{"n_layer": 14, "d_model": 128, "n_experts": 80, "experts_per_token": 3, "d_expert": 64, "d_shared_expert": 0, "activation": "quick_gelu", "moe_layers": [2, 3, 4, 5, 6, 7, 8, 9, 10, 11, 12, 13], "router_score": "softmax", "normalize_top_k": true, "routed_scale": 1.5, "balance_loss": 0.0142, "balance_bias": false, "router_z_loss": 0.001, "router_bias": true, "init_std_router": 0.00691, "lr_router": 0.00136, "n_head": 2, "n_kv_head": 2, "head_dim": 64, "vocab_size": 10764, "norm": "rmsnorm", "norm_place": "pre", "norm_eps": 1e-06, "positions": "rope", "rope_base": 10000.0, "rope_fraction": 1.0, "qk_norm": false, "attn_scale": 0.125, "tie_embeddings": false, "parallel_block": false, "init": "trunc", "init_std_qkv": 0.027, "init_std_o": 0.027, "init_std_up": 0.027, "init_std_down": 0.0, "optimizer": "soap_variant", "lr": 0.00592, "beta1": 0.95, "beta2": 0.98, "weight_decay": 0.026, "lr_head": 0.0113, "grad_clip": 2.0, "warmup_steps": 200, "schedule": "cos", "final_lr_fraction": 0.1, "batch_tokens": 131072, "seq_len": 1024, "doc_mask": true, "train_tokens": 776300000, "steps": 5923, "dataset": "wikipedia_en"}
Below are experts of layer 4 (counted from 0) of a mixture-of-experts language model. Rows are named router (the router's row for the expert), up (a neuron's input weights, with its number) and show model dimensions 0-127. Each number is 500 + 50 x the weight over its row's rms, rounded and kept within 0 to 999. Numbers have three digits each.
Before each expert's rows: "comes after" lists some tokens at least twice as common just before its tokens as in all text. This comes from a sample of Wikipedia text that the model never trained on. Tokens count by the router's weight.

# expert 74
comes after: ",", " the", " |", " of", " in", " New"
router:524535411547555477544385510464506388527574503491546574503513549536480441456409545442471429624537461545537507544538522518498482534553429563488434607681437458583509545503509446574473549499484482497514439516384545492504490550463509431464615459555497517521522495463509545512496464493470556507527521479573504510481408469455478498472499472476489481504471453407521460489519536553539551482379
up0:521462467518483488454547486497508401460565550553492597519520443522538441560489412589475430649511468491553481568486500431492563557491539512523513408534521497529533395592524558537520535487439554465485406486504550447444553478538539479471550521504474532469523457484477491519563561329459520449530484403500544543597530478502513465509425532493426399507485407522488453556487522538489432429553
up1:447560391432528487487510538600545448523483426366523550604514431608558507428444500439610469498488465573397504515524525552510571533613498537510592461489458583529510573556598494444469484538519497498541457490389493535456438512516491420512405451552506566562509527538553523552575471523552505535520508539499447488578495486421478498536468509534511477472466514472446453507444488478531523494438
up2:402545504481548556387547470462501519509513423459515485550434505475501518519405575395467477515543522595490485476551486463502530526444473490509575498538547515473399424507616479485454489499538413452408581540568492455505479508440531526465508520512520525398594511444524474513471454394407598448484585518561560485543477586511489546503481506473526555486444411403512466450469496407468465573492
up3:487506449606533513580551391547438456516378426603491489507496563567418493586483414496484475523516410477460482456478515546568470531572532475486482476549571537444494448479574477508499434475483572414490550505436494545445495474519544499483474499462521468481435460531588558480540595409478502499512467537568494481545401528484409494482487490419385489491396415482508488515441583444553525477534
up4:460490462554534465490389562484498471445432519427571529516411562481543531551497518547417503565549566464541474598544594550448499465524499488497475544465454542565648617495434513494449534525481523526591519451499557499528568527535494455562525494523453560526466522472455454546527557503453489559545452473462474569563474467493562536564533438540586382447481526512461508508512470484407647476462
up5:500548478485535491552537456473498505494437521544482623543524452444519377447526467564500538471525559454496499542498469555499546497587549551433556445514475513556588587517466495535556410542498503583403504445425577538548475445598480503559481523511472394480567590502543464540442485451525409520603481415469481445549492479476580432507506446476516588445506513452399573514462470420484511476446
up6:437435487543463523512510508574453531528528599573409454510503635586527495464484520542554563492520517466578468484609502557547389498483475473496482532537497470539556599554510499475482444519524499573566502409480568600497489486412524423442503463511490458463525479487490445454500489476547459485475426548568402524434460506526543531462418492514489414556412488518482566510638573479434487581500
up7:452478423566515480549505572526519487495434426517466459502465493472392413507450504465517565566531438469470495541540566600537510501544528486472464533422409540568509545498421537562480501631579537508478483493452518475485547425552502506631538423395548468562464425444464520451549559541548401474548398531584534480541462427517486418473511506503426490485531482442497551436491476451578464469497
up8:421466441478589582452595444452494473428540474513555520506472406500534544490477531503541486529455434486489547577495422446511502531434438609426453468550545482520562431527509501564530467475529538546466506472516523502510542523621491492487632521556461403510399403415439446547554519431394435551592423521514494470463536492451457477539494471474454570514556478453416461493439516489477517488458
up9:428483548430513554418544491440587514559501520528539456587498541400573374547454491554596473457579414520578510564544410506495469511463468527521486468553505499477512484438536508458479412481527512461519504450430533581486439433536544495537540559504459359479547491521481485503423495476435460531480488580529513474517410621488462470485455537495481611458502399410437525494549475484465474454488
up10:468580518400618456478490505445445520451529511493472531577413492546645534561424561589458540485476535587531527498506530530457509532524441497447515508483441492489532580531438503523452571456381483521494516505462633452521511514481462575486384495557434575564487579509522590563477453534490470478518467453482523477569526495585521505508567384493500432449457486513581533488488498486483556521433
up11:462587499529473526448546517467540548667532526489476532513430476409587503451467506475507554507562393567512476485434469532563500469531426475542564469527477523435489465470474406418501424600516540482548532532396463497484405493526412440435455452502540485536607475522490476514534430432411480417521584504542511521524481454498501495559500536524465499538459606441510517492447496453476388487431
up12:569486526535468434531554575518522454520610489597457571465553490456474516533437540541476511427486570468440457462518483469449631582502458505418447452566527426503420389474525507500560595485539448500518564529529545434494523466602507522546563539547464511587501496505576430546471444417532570512462480514483579521463582465418496553496522469427503507550467502444470518543478368503491421510480
up13:465506520552491582499491520446527490460523533508474498478461663508494549505570475431578601401564479447561539488479442490501536481469497442488401508570461554473516572593454503466548460487419527495534450510573542478457456484388504522605552508463543465483534465533505447486500445503505528427498437503569530423451479432458499429525461563590431432489484441475376599443583521523482438517492
up14:588479500666493558522564530443467510450563535496530568540522608473593543515535558507391400454540507478554542498473540459528517534507465456506522527498421535485534582451530476372445506524497530565543430516469588507481545520501534491482493457449484571563649522526516517488479517505593526515530515541417424592521479558559585467532463485582431542517487457565518473483473569455522535490518
up15:457572507445538526552420636502501411494489551499506447636533501587407564538518460545481455453480413420529382568537531497565487496543502501542411474449465500417549476532517530451481492517484497433539430586454532451442455478558511606536493425550460509456529534522492559464525531477488433488528625547519496490411481468471548480522523480520476467496488390572519486548567559511436518486567
up16:525559473571401509492478564482533492479528572428483537532396610527568467397482478466546511453454473469504516449490490549579503500480499586535511487588462425506461460517588452396440508500488582569476482499416529527438445517532545502452476553549566534328559421483531492511543507485462537492459470529599560433502552514523516555461474498527468493419465549440409515466563433514458535411502
up17:455545558596574443501565488557505579447523502566449511500413525432508549447526538439459417455503601491423469542613535561500519469469527492497475600499572466425477517462512491441541564454453508442541478508493461500515512564436490528481498592416487500536518460532524579525506564508438480548512533494412532466398411613477510524493397485495526561567467504408577505389453476477510416515522
up18:532452547469608520489471477500562496464549392504492497518446582527547563442464542528606517487395476567498388518559485420547572534513577537526500519459535477498528510433533482462594548487404469510501530537436440544526490423447552432526394526496436537495529404476480439548508481532475575578562549580469491434424498527549515565395480450410552483450465519455554449512544563515525489532467
up19:427460570516462436509582414492462542499569580560472527552527472433554571577408561526448517481484474482577537535557467482573473492486551427437470507469439485612510504493574507530527452524552501459502515552456564521527514560569414483480480472390449521438490437445452402580554560435426405518510453467560538573511476418534542491464431452518509559572530545487554470488480590557526521431508
up20:492396509506523571584478454498465434499506590558449474470456555512541481590507491505474518542571513480529553479448554396572469501459461568462516472558397505542472477450522522511515577481552473513507503552585650530449358552535510615506445532486493438527460565449396518518549399485524538488430459492495475469508488538463487504476450555605507435600519498488591529452540536488448477490453
up21:539474457516441520541581613487571573492637494433517436456483494553447555365507590538418512569444500467504451544531587554509465444466500504421489424421502516540557451507548443595449469492557563461509527491498533499503462531440486441499465439497496526510482452516512562481452447494487527396598547547451571453457504441493515493479518391427517557506515399475575469516468431555538448482482
up22:441443425497526494496518565459545523444478515562572496481468506452497473524405488485540528553402454602432559531526403490514479501478601612414479415464552431504534505489556507441472499543519537574496598491505428522430468603550485463483638510442464512508571485543554483451561508513522524431501476529613525487588435470500455480492549490505351512472521482502457500434478454541411504493490
up23:498556496592567551534563522476510484399604448550403559545515461454568573520505554482537424547477446410507482601412489475585449543515535559413555469505482564512598593499501432502430485504479463608474495514495460544480454521580469478529510501473481512469467550481495470568471488485479470535523545474440529402523462496466553583539537522435472548529550423566500561395545540441393450507486
up24:414498488509499498552461498547439484573566458418570544442485540428535432454531474420563403528497532562503486449597502514534507554408540499440491498471444474474511389551378453483541572424513506527485408505518489531532493477506459571479522510477549473590550494387485428535567457459483553548559550467544506534424529517474533579520490498497595469523429497393477520587548408543452493418468
up25:453487467515512574486526466491558542514520517516517509505494507531504505480377547519497473525482528400529527458525561575522501614453513582452536467381461458447478489504534458480557484535502530384448488480385474521482501438566466548502459514578517537511507467556435534432533406501513485516555461524527486555516529516419507549549426569434523404457505482457504476368595362464477592382541
up26:561551483424526587491512492487527526485571485495613443478526456420481498501505505381552492599477458525541479494635416490491502511528430514449561458493528466501519559560531470530479444519479532474483598480512422564609543549477439507474585450472494517448457495366536455486492584504522593498598500598459583455466487519411461430513486492457476573504475473482514443447532411449516582499514
up27:500504393569498465503533450517528519490518426441484566498446503511513370411638463460544409556524522599439510582477512526596455536546539507536420405499492566478572590520509490536538433551507523529450485484454326528437505539522564448583507500512543535546558524544542469432505488560508436509560453481560490485546491452501517536454459474487505547476492508439571474499515511454611500446475
up28:460565526475498481490543540440498410490511560533449534504491420419436422493518514517463575434468503484469508471439513467463550494517517552454397537477481500529539521603429462559450406445507540583564528558601463445399508489413511536486578568469532553524570486391571482562523574559448486592508443417599474601534496548514501493531485451528562492467545438510431526545428522512464473552447
up29:432535521504602470559543455440478494594487532487493542439573490509551408537404545436576448478571562587555404459466506550531452561467436544556554504498508399501469578560440438526478534546414475577558446480581569475430439450528453489583500525512548440518486560453499426465510538526530456415533542544529488545467485557457488445526513581513420490498544451474546478414489491516404473500554
up30:502459486496494404521560475470401485471388463433503487559497438548475443541453516434422426511484478572505448597526568443588435465428492481480391498560459492495499502564503434530509511488506522507496416507554469455437385488432507531429413547493491457503475446418525473480527384500394537465580543476607453549501486389547483472531438544443432540511509442483531445531515545467544493472454
up31:481465512426536454608468555505439449441500532452444516541391510618452572470511474456519547470550495523506455530441501416464531502439563522470514546600547452507469508531486506450505528448590485506482363490477512500512399497490487486431455515548470468487483516477526556573642500499454444480496529476560530421402482540540432486475516477535491582400515534419532443503492626448518483575406
up32:488538560532435355550485550496426492469442521495443546563498509548579475491552583458525553524553502575524460475608443455564481549434525579519425448521475563603465448513513526488507497507492488528593481513503518514494519464517544468534451537489487523510557392413524604569626539495474533508525495401644497495403527458583518595529471470519534450497475552568507524515490530527550525562511
up33:468533485543407477542575539461506500520493460393523619487455575486473425487519526447472492435452463552511393461401532460563516480524466517497448418559559439512537511540471477549444476581528536545434410452474432426431564479514493440580533513483609512514553515424523440519634492575489482514474484474557459476516481457516456522493490528509474491514409521404582517566420548497540474607459

# expert 78
comes after: " ", ".", "–", ",", " (", " D"
router:496495447463633535509499523448506397502550510527571576565487558505431507489513586515513453470517496615505435630547491358521531541544491557446443530582530468537410524497536495503508482429471484439530493470418498533451428532491512361526530447510521508544540488474528528460518507470464581555520427575476595476494546458515404522476430435496425559548460427499512458456530535523522542584527
up0:525547482549488457491487527361568547424505503466596557498402524524536533583605471444468448478549436479494438476533466416548537469479479481426597440443494538518507488510537457432496476475486463533473479523549571433546456515534491470475476549514537477454436545464478415445513576530510607517503489604535586535467489549486466527539495429444499412543368480553511416502475543595507612551503
up1:427500535417471580524461457413501480495503476477541555483600421452457485440473440483475472494452542479480423510451467515482411447582431564531547536423478517543452509564554446485430491533464449546497500475551505519484424476585524428481414513595524514466489501380517457540450530411458522498440529450566469572476507511473548552580443570536497517383498562470666505439474456528536495484442
up2:559415551507530501471463402457530465548575530507480512529481456440541504422478507462495533457436545565449551459412516492416593476492475538530407516507529443527433555496537471493538450445376509486481507520491419532459438471508496462561439520494482479518565567520542402454507459497560570485371456541485513482479622532494427517614504483521579395485471590448536523389506455512530448518422
up3:447544429552530498460543570507520456529491485536570536493597469524435556494453471452558531504477424381530456540536472344444439471487429539451502490486496497502424455577553521510446505459443552457462547575551487504573508458443459445400550510550507567366525430455535515478578516471475504558525534456401527424511477422432478453519457520428475429502472542497401491502539436562504556486551
up4:462466552577596510516471544447543479422485520537525414521488513532494515558445510533511564533539520500557493590509512466564462522577574548429460539534514365476579626507470428473510484519568465587525574478417535623474499491447452536554567525454505450420494572564409511528527521478481457588443468462411568546422400530530494450562424475500485534471475530564495441520511467464511452527518
up5:484574512557424466558486496536477431467460469464569507623576464497499508509505577493522459471425540455543473436403514471471496519577485538472482489431513474548520536510578607591455486488466454537375459546532404528497450476428550492451440518467511554534552556505475519528557633515536449521511519500502528487503507497429578537566374406438442451512512541533640454454465447499507468489448
up6:407540492487475544453548521477502542453492411488534485474382480474532410549569493461495493491495488581572528547541455464590468521590530536491535621538450560571369423453490503488542452470445482448485555576528532453485526504504504384513533535595612457527478454458542548483546585517420553474526444472524570485422388415542533535533510449456544473554476500512420487517529527514547513536547
up7:500480509509540583562492510360463467510461488515560477499457491459475442512471500555529405505435405424472488421545514494496556466457535482470502529562543517440453489440387526457527537417590519488549532424554514524395465549449540544550539518452552454604424449474437503530605471430447539537565492567547498509503539479421486463431510548428464382483522468592433468465518469410550498466489
up8:533448509455455503492542507451559486462557507473577511415477413521556418459489540505552496570521374485368542475476562428484424457557488492382502417471523559528513427529530428491519431460492458500512460512462532491518470508616537549438492552465526527471484458527468403531473483436548557531467485565499556424533482447564529649424516506523571401469435516505523488450408477527472472571481
up9:428490511410443573455429531472497548420539458459481520555498529463561572488447507457565546483502403534470501562500509469528540522521441467514400472549518515355501593547584532511511550412498528487525553490507451437490503451436507505409461624469451405620454533448497523519507525514524505584515483501485463521368486510492496424474544531581561527471481454419496513455405499465484458597469
up10:536481470587467458477451591502478459467485414509540436517502418448506558503568536577514511530561465489577433562566532431575564502519508503557543481451440540538464482578425444505435467453402511415539509572492541589459450445445502461475528527397532543539503454541515563495431465391543437526447554415472561461430452464397552569472493514551473596476534456493563534568479521533436461508505
up11:467562531517505469574517528456582536487538584474593542419505568495450553484464572496485506422408573425386412609459458559500488537531525532435565517436545464462576530524458532542502491458466513527583532436530527477436486529543532455467370455522468515523485426565457541444527530592510516472439570499417550459471513487534508517505383475455518517473501539492532409388506428451530447537503
up12:464498564525459562450447608522533393482466538574505558506414527532527511541561504549563560572468481478436448481522401416518537592474411488502582534514474501487408529444473505426535565510457465506531522460527421601481501451443549442553536520496575498530501580454561469435461530549497443589506507506406498553490473513502494417513501470509328446515527425496489508536483457559440441530559
up13:535543514597543467522517521512473491548490497574583465508542410502512539535411553540444505418488539422440504511549531473474545585418542500560592528500396457538405516543570612441522491439431429470562413442587503479508492507471517540466541459596600450537551511562437470510546511530549485524535577465506472564488573533428447476530517433470459620478485423526522517481473443511526433448497
up14:519532500426554529565446557492493493474495596444451596457491521568415540590532575433465472464520447479442448546466531528505498483442618496453492558485555502503509551518561455548480392402499506479414506414576499545449544482528471463532518518479377482464547424538482558424580519439459470516465516512569567514523408426553557539481475412523505521522517541483576391452443453444459559486513
up15:543512545520546468499475492585526477447485546513610486571513385494513512515515546507486466503462549470506403544449520406510553540550530512527500489561500460431420583585491527485583523494447429555529504502422533484513495483490500570516550504445523491512583561626543467609436546549505447511502502471437489637495518467465485558554405374497449480611502454563540525459413524538446511573540
up16:485513515532538390533591453578379554534452438524519513448527578553535456520498552499548465458600599575459537448491561548468530502496498570449479468512464549527373481486543459472525541464512513490487528495450578446409521482476574455525464429568441470499456506404545541583558427412518494448570541466465454452540491464586436555574469439477507496569483402480392515447516506521511510493499
up17:645503508481496525544481506436541546485555527421566455432494555496536559580523473479454470487493637444519494576501453581523564507566521484466510578440539476477442568625501477418553453366393503549486577501597581548472419508494440462472494414525536487527481515515451564427492525556471522510432497480533499453471465499524548535503461484486538485473448566533423508444557442484598493524493
up18:537548463611434446482472475508519468568520501506511514472518590475572454569534438474453551431503409557462469460436480463584515487533502507478470516369460510424409460508489379524563526498445453560446482537496592506530466455498493515610498439558528539477485506464471478512602633499484568580471475592515515481463528405381583517486430543477452511473445538513469522503458446421508518468519
up19:416466471471451520570450541448505558479485474457543429432520485439458557523467568493464487481472537528476465415533521518439537570548591450422524615432534485465498508539466486421619451440517464524586501515552541505435530456488432493485555465475526428566517393505500519445566557505612436493456543458513615472499495509480476609456427466508586379484495527561573488460515508444497435518444
up20:510452448548507555510492496547504575475504472456497524496440441478465499406420460519520418472597531584452424545521489588544490531501492464436518456437626574413616567543550515521523470504421489464488534451474384446518464527437476418450482524410519416526498502511603490524595463494415430479510451477442529424448456522570521549552493513504480525556446504559463496398527513517519554586475
up21:488559420550531459431446569530530526535524466486395477561433489420418523531438573527448525452554446469483487517586502470552610525451501511441483578565509421432463581435497402515446511535537530498572447516462528599540537441434391468541504438510475580589503482481441495493446522512459529540561518503416600573466499473555495485557535455538513431468597542533499478457575469512448479445493
up22:484469458416526405444461587434484570433503487478506503387491513493516543455502622489462464604558549405513522478451462493490446464471479475507431565509487561557464575477482472515535507579487516450500477551501512402500508483455534463429548431529552455569533483495469480513400531456485508456506553500426489517311454496457607468421428583463553496416479528542518494448522569458537515451511
up23:536488469490577436608509434522431603488490512520580601540458485523541501546479503465508518398493494609540455490603380581493511461482537490442434466519560533457472575484589519461567527476548483512509490451514514494580516496453445497502546401479533391515490543519537454545463601500400465548508433510434578543523497445512406549525430518481477632538520527430512549477488509468533515539455
up24:429468451545585459510560451472451419530545461540542515437526473424498482525549583535557479572392591508479524474472449488406523578460533478412463473490632546471445583481511568454487550459484540487530578427486473535583510471431492520423415488413520466592561484480465485446446494487489560501625423503491533473434442446452464561500482469518522420465591505564483490556479467484501515486430
up25:459512550605528500533602484500591521567498470507547498508565504480558456512520530504490428499431501496517459429427397495499611526418502548390413414473485461506513491552525572474606456510557501479560537487526455520541573432498468506425448518536512484444572546506505402507669567526494513469551529544586519513490532435539498556439512470408409474543508477478566474486493482551446423507466
up26:519574488499431534564443494483611482510529426513480588544489516464380388479528527455394424541528518556486495510502416510448533509558526529411452456495513472477478382470505557537546446532500486465489445458447538552481416562508420431482451508508561454496485476479527570444574393483526505473467508635543468493491453460494567587552415558532504552477505442548474554520559583512504472591539
up27:440460386515554580395522507452433498492563548549610483483494449439490470461409485487540431480516534551506498437518532433453503478479517424486458480470607426523460514513489596429449491468460518459572486484622476457456430457511477519430545395607563427545457500514513448425529529476484568497460456447483497488557503472491432535494494508462476384523437546569470522550558494438463570592513
up28:604466489495482509550453528415496456576497454489486507509504469510582583547483659547485430496526488414586419577564585481524475574460541493441548455559572535456522462496499445531520546440561509430491440488559559531485457565563471454391515437487486471455431427513482510451542443588514558586452526493588539466544479447553455473523489456473539568542489542440550478507463488563516582469577
up29:479564502422545504509479420484464461540480571580494603492444522436503487474489505538449460482468578500470420466498491419564482489572585434552506500500511499453445518546454436522487534510460456574514452518428478496517536473477548419624596511468518509512543420589527497570423493453524480535488338536555531464433596431444612493447483446532517571494529502617543481424449505510488486478563
up30:520507488467496537460425516448542450526494556536594521520444505550503535524566504511508480550540402512463535513497414488469486477472438467492357419524569469490482340466532465461465507435497501495505451524642546504455509494461517514471610589559500441515503459374546490365531439501485473461368424527572504505493496473571410521476528540455501437544500418475475525478557517523490500502443
up31:535504444486512479410461639469522513514533442536549417543505479467440429565518498521466617510444490444493504555507433546480587557496465479455539543554485553468443514629482487463416582403450564498519492433494539501505500460474444522527505423590515519556527447428469460495567544563441473467579386506562513531562528435575449440524459439497550476492563486520491477535560407502451549591506
up32:521438522505503549538514527590494413404444468536426513501456546482551440473465520478469432512573559484644467555465515536514537522445507480424501570595454541390404556423496534462618511536343454453488545494477510468517549472514553413542543488485448461584459493484528536499508481549357481498494525459489419448467530515493516474550478407498451512483498441567517576489484532500470458455542
up33:469376553500531522487521531467547512436479475501557404504453564492548504503456616588517555453492438516459507505592531539395579489505449544480516550545557481493480596426534456475476475519409523568525541378476419454477478469458469519559501475550541514601455517408455466486508547633434545510562507480423526539452464479531453425539562483534553479498531439451449414505395471534480471518514

# expert 11
comes after: "1", "9", "0", "8", "2", "7"
router:510482488493518549498516510452463464521533589470513452559503531489458487452476571434645423498511387560570441579451574495492489505505432572465480507613525491546414571529552451538495477541484479488550478465521530449487410478568480431481520464510534523543571573414504522506531463476404487543550399591409548461524452467500412434538455463483472597472485434426589448399472507519470518485495
up0:573365461479539437540520483433526573437593575448539575500550408519491540592500545504499437516484491544483469548412556493538498486539463419418450522518505471571396565427480461454484482608510533549531537491431551517493446487457424514494498393481507515432503533435531525494469547493502487503531402485481457517564433504498536488513474534413484586576526469547542405515375530479422512521443
up1:539444448500517471511531503400414535460485466503520501520463412493531414524566480586450473523440568505455572531539468540470542407426419514501588541479511505485477409474625465518378450497438495541554504588495522574537469419541453443530449549520506475532530507496488459471485543564511472506542511462525525596436608457526489488477558369485429537429550570487504397497528426420534532487479
up2:526545504566436445491510512507400465558469506530488510482527487519396553500574483562429486480502525557469451505565497527557404459572438536531484613496518535559368416580521497415414476500432459445431411454489409548521466455494424492552498440410489501582505581450511537526553531563471559547558502616505533530490580541500475504522483516519405556484496452469560512470498448531463473443418
up3:518539516479466560480471568483467487448564498456429469452461470539469530466500560502439404502479458413547472445539511592468611486517473596517421524660550480539503573393522470507455525524553581530532495408469468411507509530576527517379547487522575504500574525365455521471478463466500509442560477574465494583503493503521469517500567447551400521521572525540487527447445493426480536487510
up4:512524463467409556570445513524463473494505475600466465583453478468566579442510419596565524462479518569558439537424459477495517559478534499554440529486510487548485547446615584440448482431377565530401582453606509523503442493535528474458468466453491514532553500442529487507572424510517449555461516557400557450462588479555407518432500460539504478570496520527464493472482450489507591460511
up5:463507468547526526466592454489480573579549583586531523552470561451513455548583523405528607535560551491487538458506358586497452542484492562425533505451499540509504426505523466422516518473530526463464532496589532478530484433521471440536626527523511554505406506463485472418462563466524493546580455516543528469450518475633482479604467549471542618503492447502438569447489493456513532504515
up6:567403574579452588480464526458429540484411464410463552555482417477485443518531558433525488492577444434587412515472461524482518557454501576482447495524567466497499513575534523613495533517484428476503470423451499474461554442522495486385424486458521541464543463488580574491459558518427499422492399570528527520514429531474530526480503458473455557461461440503564477425427434508547434494569
up7:528435593428537562453480553470468519550517475470505570474520571463447492556496494515441377513507572529391428478515549463544502446546479499499402479428498535472517482548501426397503543528445466601493448543475507608517405476469546419506429494466542497514581479475486519566516462493531526508524504534576388500428456440480572472520520608449523541525427459602574464567422508495485521473579
up8:583518492457506462572464552548536499487508557588394571611492552503440477574599519447468521555444553508460459567520466522466474526431471502471578566448558493522443464549472462506537513485453534430572365505477548480494423513523471545483508524414436471633464503476494455446487539528531548507444490506536484497476542576515509571445477406508538441451430483479609511465379488501507395532454
up9:466499483486412488421533478475523542512524584374470527621541436541528485506463490457489459390565409460566505576587470496494446459477446488450539475612558453539442588479516439564459433566467470592535492512521480411403463494547445464557542496518443453581558515489529558494466535497465469449494494562470549530570505494491480466518442450411436563456515402470526477492477445453461482417446
up10:561549529485480533477505551419469378492471397500486414450494509414556540452510478471505505475556490578529465409444556514447522491566479478462647514535491418577475454455482447541391526559516478486488579575506523546613509475484488443490533467520534556507553532494543448483501524495473557506496468571364547487538463551489459552552535417461427558408572532440530485525484402450447521460459
up11:462565449382518482525482531508463422498512607563476519492425411502521521468453490503462470445540559483488465494442442518545513464543483438467534422530510335424471579513541549576514493560501419472436518498464592479553488579540557543469438471596493423502568561506483509487489491474584511499502545522429480478403575473446622508487429442430416513456457439559549540483506464486476445545507
up12:578579419450487386447431488495485494510411512607499510474489501513488561567526478472444490498538455586501500473502459544526502566473473527438544528422541564480444542494583512498457522458451513447574410465446554443475631434465453470505506469487554531512439410408489637576488527494404426519505493582527558513468487432397530564491521437531488470478439435525519546536477560483445525440471
up13:403574473576482528533536547600473499449413481535482500557502454587470523463454488478545459527498516581548540526628504467523473484536478524449419539515490594426572534429532405404495467475491554436498497505454511522477563491429454534477446473546473422499485572432486541507564534561490522485517599521359499482489486523383477506543429520436570613448510492506430441429469499542533483482563
up14:540460486455450486513480598506416545416563511393456379544487427435426537516479514422550519540573577509385472524518515470535486548489503536533441416531553486502499502470470382491540447460465556475559447531574517521512493500511449465478491498447477509447572481507501453552565554498415472551519472472544487369520445494544415525611457477557482513580561507494547449455410493538469586413479
up15:545468548481539475535490574501449508482636538428544467507502422524608461438448564518537453474431484508546448550519625558461507595460456518502484536494561444485594459473552473501478515504557458603552521529526570436497502530462466492489519446525581463477597467429511427526508499593397511475571407574471464460449506566560512495447441524476517522503622454424474463472517549490537592511541
up16:519474500534418468454384551573510498535436518552520444521483452448503384539548447516476426509527476596563455504386538397536427586540464497476519423445543544597493439450573511507491512489579508443568584491532544562504479491516504538544398497603461468502539548442508563499546588419521477468640484514546478483445429462477508580475533486497454492426503521503445547516454501499451550520480
up17:456568579561452588512441472476562446476625513492416566544471416520375485586485507488373560547497429488507413636445525480470504580480510622475530524504477524554494424581495547462528508493526492446609497479419480541516516469523484575480471482478503449504521496506519540558543491479404477543474506465490574477444500586498596472497541476545543472468537507532547531494469514500474410586476
up18:498584560621537501484477490541488492510514507513446556544467463430531466546478503510475515447524527499554524624559545603544568536510532501509467451411425546446419623503524493489520495549449503495600497509553414437481543489508454477579541480385458586554391598549434522568565488502524498562570453479546485505547480539447449420510462494558463537517464470448556499526466433571474552451414
up19:471515486457464487460551504489476486620467431473454502489455374643498541395507511422485520473518439496541427519497572473539439499517426576462540468527497441594512390457490485528510456567420456518447479453449568487469498427606447446504411542570462449536552515446531518481528468486468387571498532568495517545482516447518459491508521567410420585485526543486507488494539437528437434466556
up20:539389487552490540527469527507543557457493590488527475485581537451538555508468524435482410520509445477431411551327451509470479582541484560380535495506511537562474503528486476438508407490581493543530516482489587472485412569533407556496484497405527564496572486431547523586544561475524508512552438458508452473496446521535491497548493586469480531518548474400511496536411530422536496579465
up21:461506504556516536478519501552438563414513575564484447501582433472356495414459609472524439499504541479413439441558498526509444524529492422493369552476533507481447553474464455456573525537509486441509502524512487514497506535369517477480564511415468533581491420509445472502492449466486503516541371505481458546517410510458435403504456530443492512416547470472494436442491449468535474384476
up22:458544555574486568459578552524483483455530484491497425501485457562505522481494503523555425501477538456543496491517539500520550389492474522411553442583467512528371501497545440425522401541490586388504500592525479462495440557554456524539516413563516507483531521403469567497493483534452508484456573468476467397615488416411489472538499505495635574500549537417477543459417523520502477440510
up23:463422456460452559567526562492510424416490523526567507523508421499543523476534481461436488489517448476462480532363466414502453423535390454396581478533529449550418473439521531477545572586489514479581576528456598483505398422471560447523491528582479475524527518505523515537514562504506456530484566406399467539488534446445473596542487520421432434474501434533518479469525447472469526516438
up24:517506476470431468448550539439439447472461482553456468570345435500585511522517543389449455507468498509485554461440486502517554479553408447526500436456427416534502456552462495565518542525561525493426532533524517396460460454543478505444502431480543524518524503477491561623475389503498545490474527553536546457393424551427516448460514461449476457435384538498462488567460561553463521430445
up25:627421522505525472550587474518429499570546569510535512539436468559492594433578536483441543329479495520508451491526588504471497500546464596509496584489437458423466554517576457464522484481591481448534488438538469498500524538533456530474488489545491493488479572496550450503493441556516515403534534552398556579518567443568469474580439465527631538524547502465534494550542501481494504486420
up26:538496389505522475526591447540537432571459488524498533470503487453524473527455486450493487472530425475480515434468512472482527484503547534435466554473593505476548663578526578531572526581465524465471416461397500517519520469506398485408570489574607489493537406528504415546567579508490471595444576462506459531466487451502582544522456429503517437546507414544494527392500496515510460558506
up27:451548562449442478503506574467499523446472431467575583502394437455476516472577542508514489504541466458525565516646429546528544499460457379503399481566585470477551518569533498558510476510432559492411575511514485477490500609521541425493443540516536510554527519517530452498523547471408507532629556535583525483514456488560517542463508500566516486506465511577504555542600431414468572512483
up28:445437429530509473507562520469400467499495575450359512515452475554478473505457592534458506500577594515414480503483523524462489481517439450460593487500570421535514540555419513540491411549491449525467472472555559366490462457495570492474440448588431439456625515571535491520425481460421488461505495513484547480523561505456501430497423469417534517519532514542462537487454597526546449544426
up29:494573443534514512424537517508513451484493498525580393490458397435514480467484533510594486499476488536531493452433446461498524460490459539460542467456486469521499405540505472437599449475557561445556491495618479438503503402583424463591527470464555494573506481494545474508587508450473515437483432502464551476571484464513452499449503486588438484412613632438503616454492482558483529439439
up30:468496537439453452437495509380533515474484533428523506492448626490450599592556508464507575550593486474444447528481444509505537547381507487510456497497518405446376470509472467533474422441470572472540474582561548485518430442503439530434496554479494519568487480471474500452422531554468568509440506546565564508450505508439466487543457459510629449523486409538577576459463452512473491560532
up31:427466495488445500454607470480457556537545515456567529482440568521525533479499564420432568579531479510505475532444488434554468569407539556527520486495485519586502456594540545408440519570555530544599548514474433488446597432485543537493527457554528455492571603523551430523446506539441440523417422464471567522475491529520455512586524411470451620469504478595498537510468533512555451456524
up32:514472504451507631477481555409520568533448502464505389532495479530593467518517578458476533500572435411597534474548503469498554440484385506456439498542480594537445550571464549533438488502490434477500585393534577488499414559532464453491485425552486533448569410488489530533478497537503501545483417511492451539573507406496474442513436445539491529483404523543518453462450457501478405516423
up33:507475516598414538494556452529537537441503536537472546539516524451503426499634518507556504584512503503580450517462453510386552544479493554434538437527500555585414536447431446531463486498465455466622417459560508476517491510566502509547553533510484576428500513473580568540554489514473518465515479498498480430528401505489492482525489542594446379594442443427494485544453579550490615520493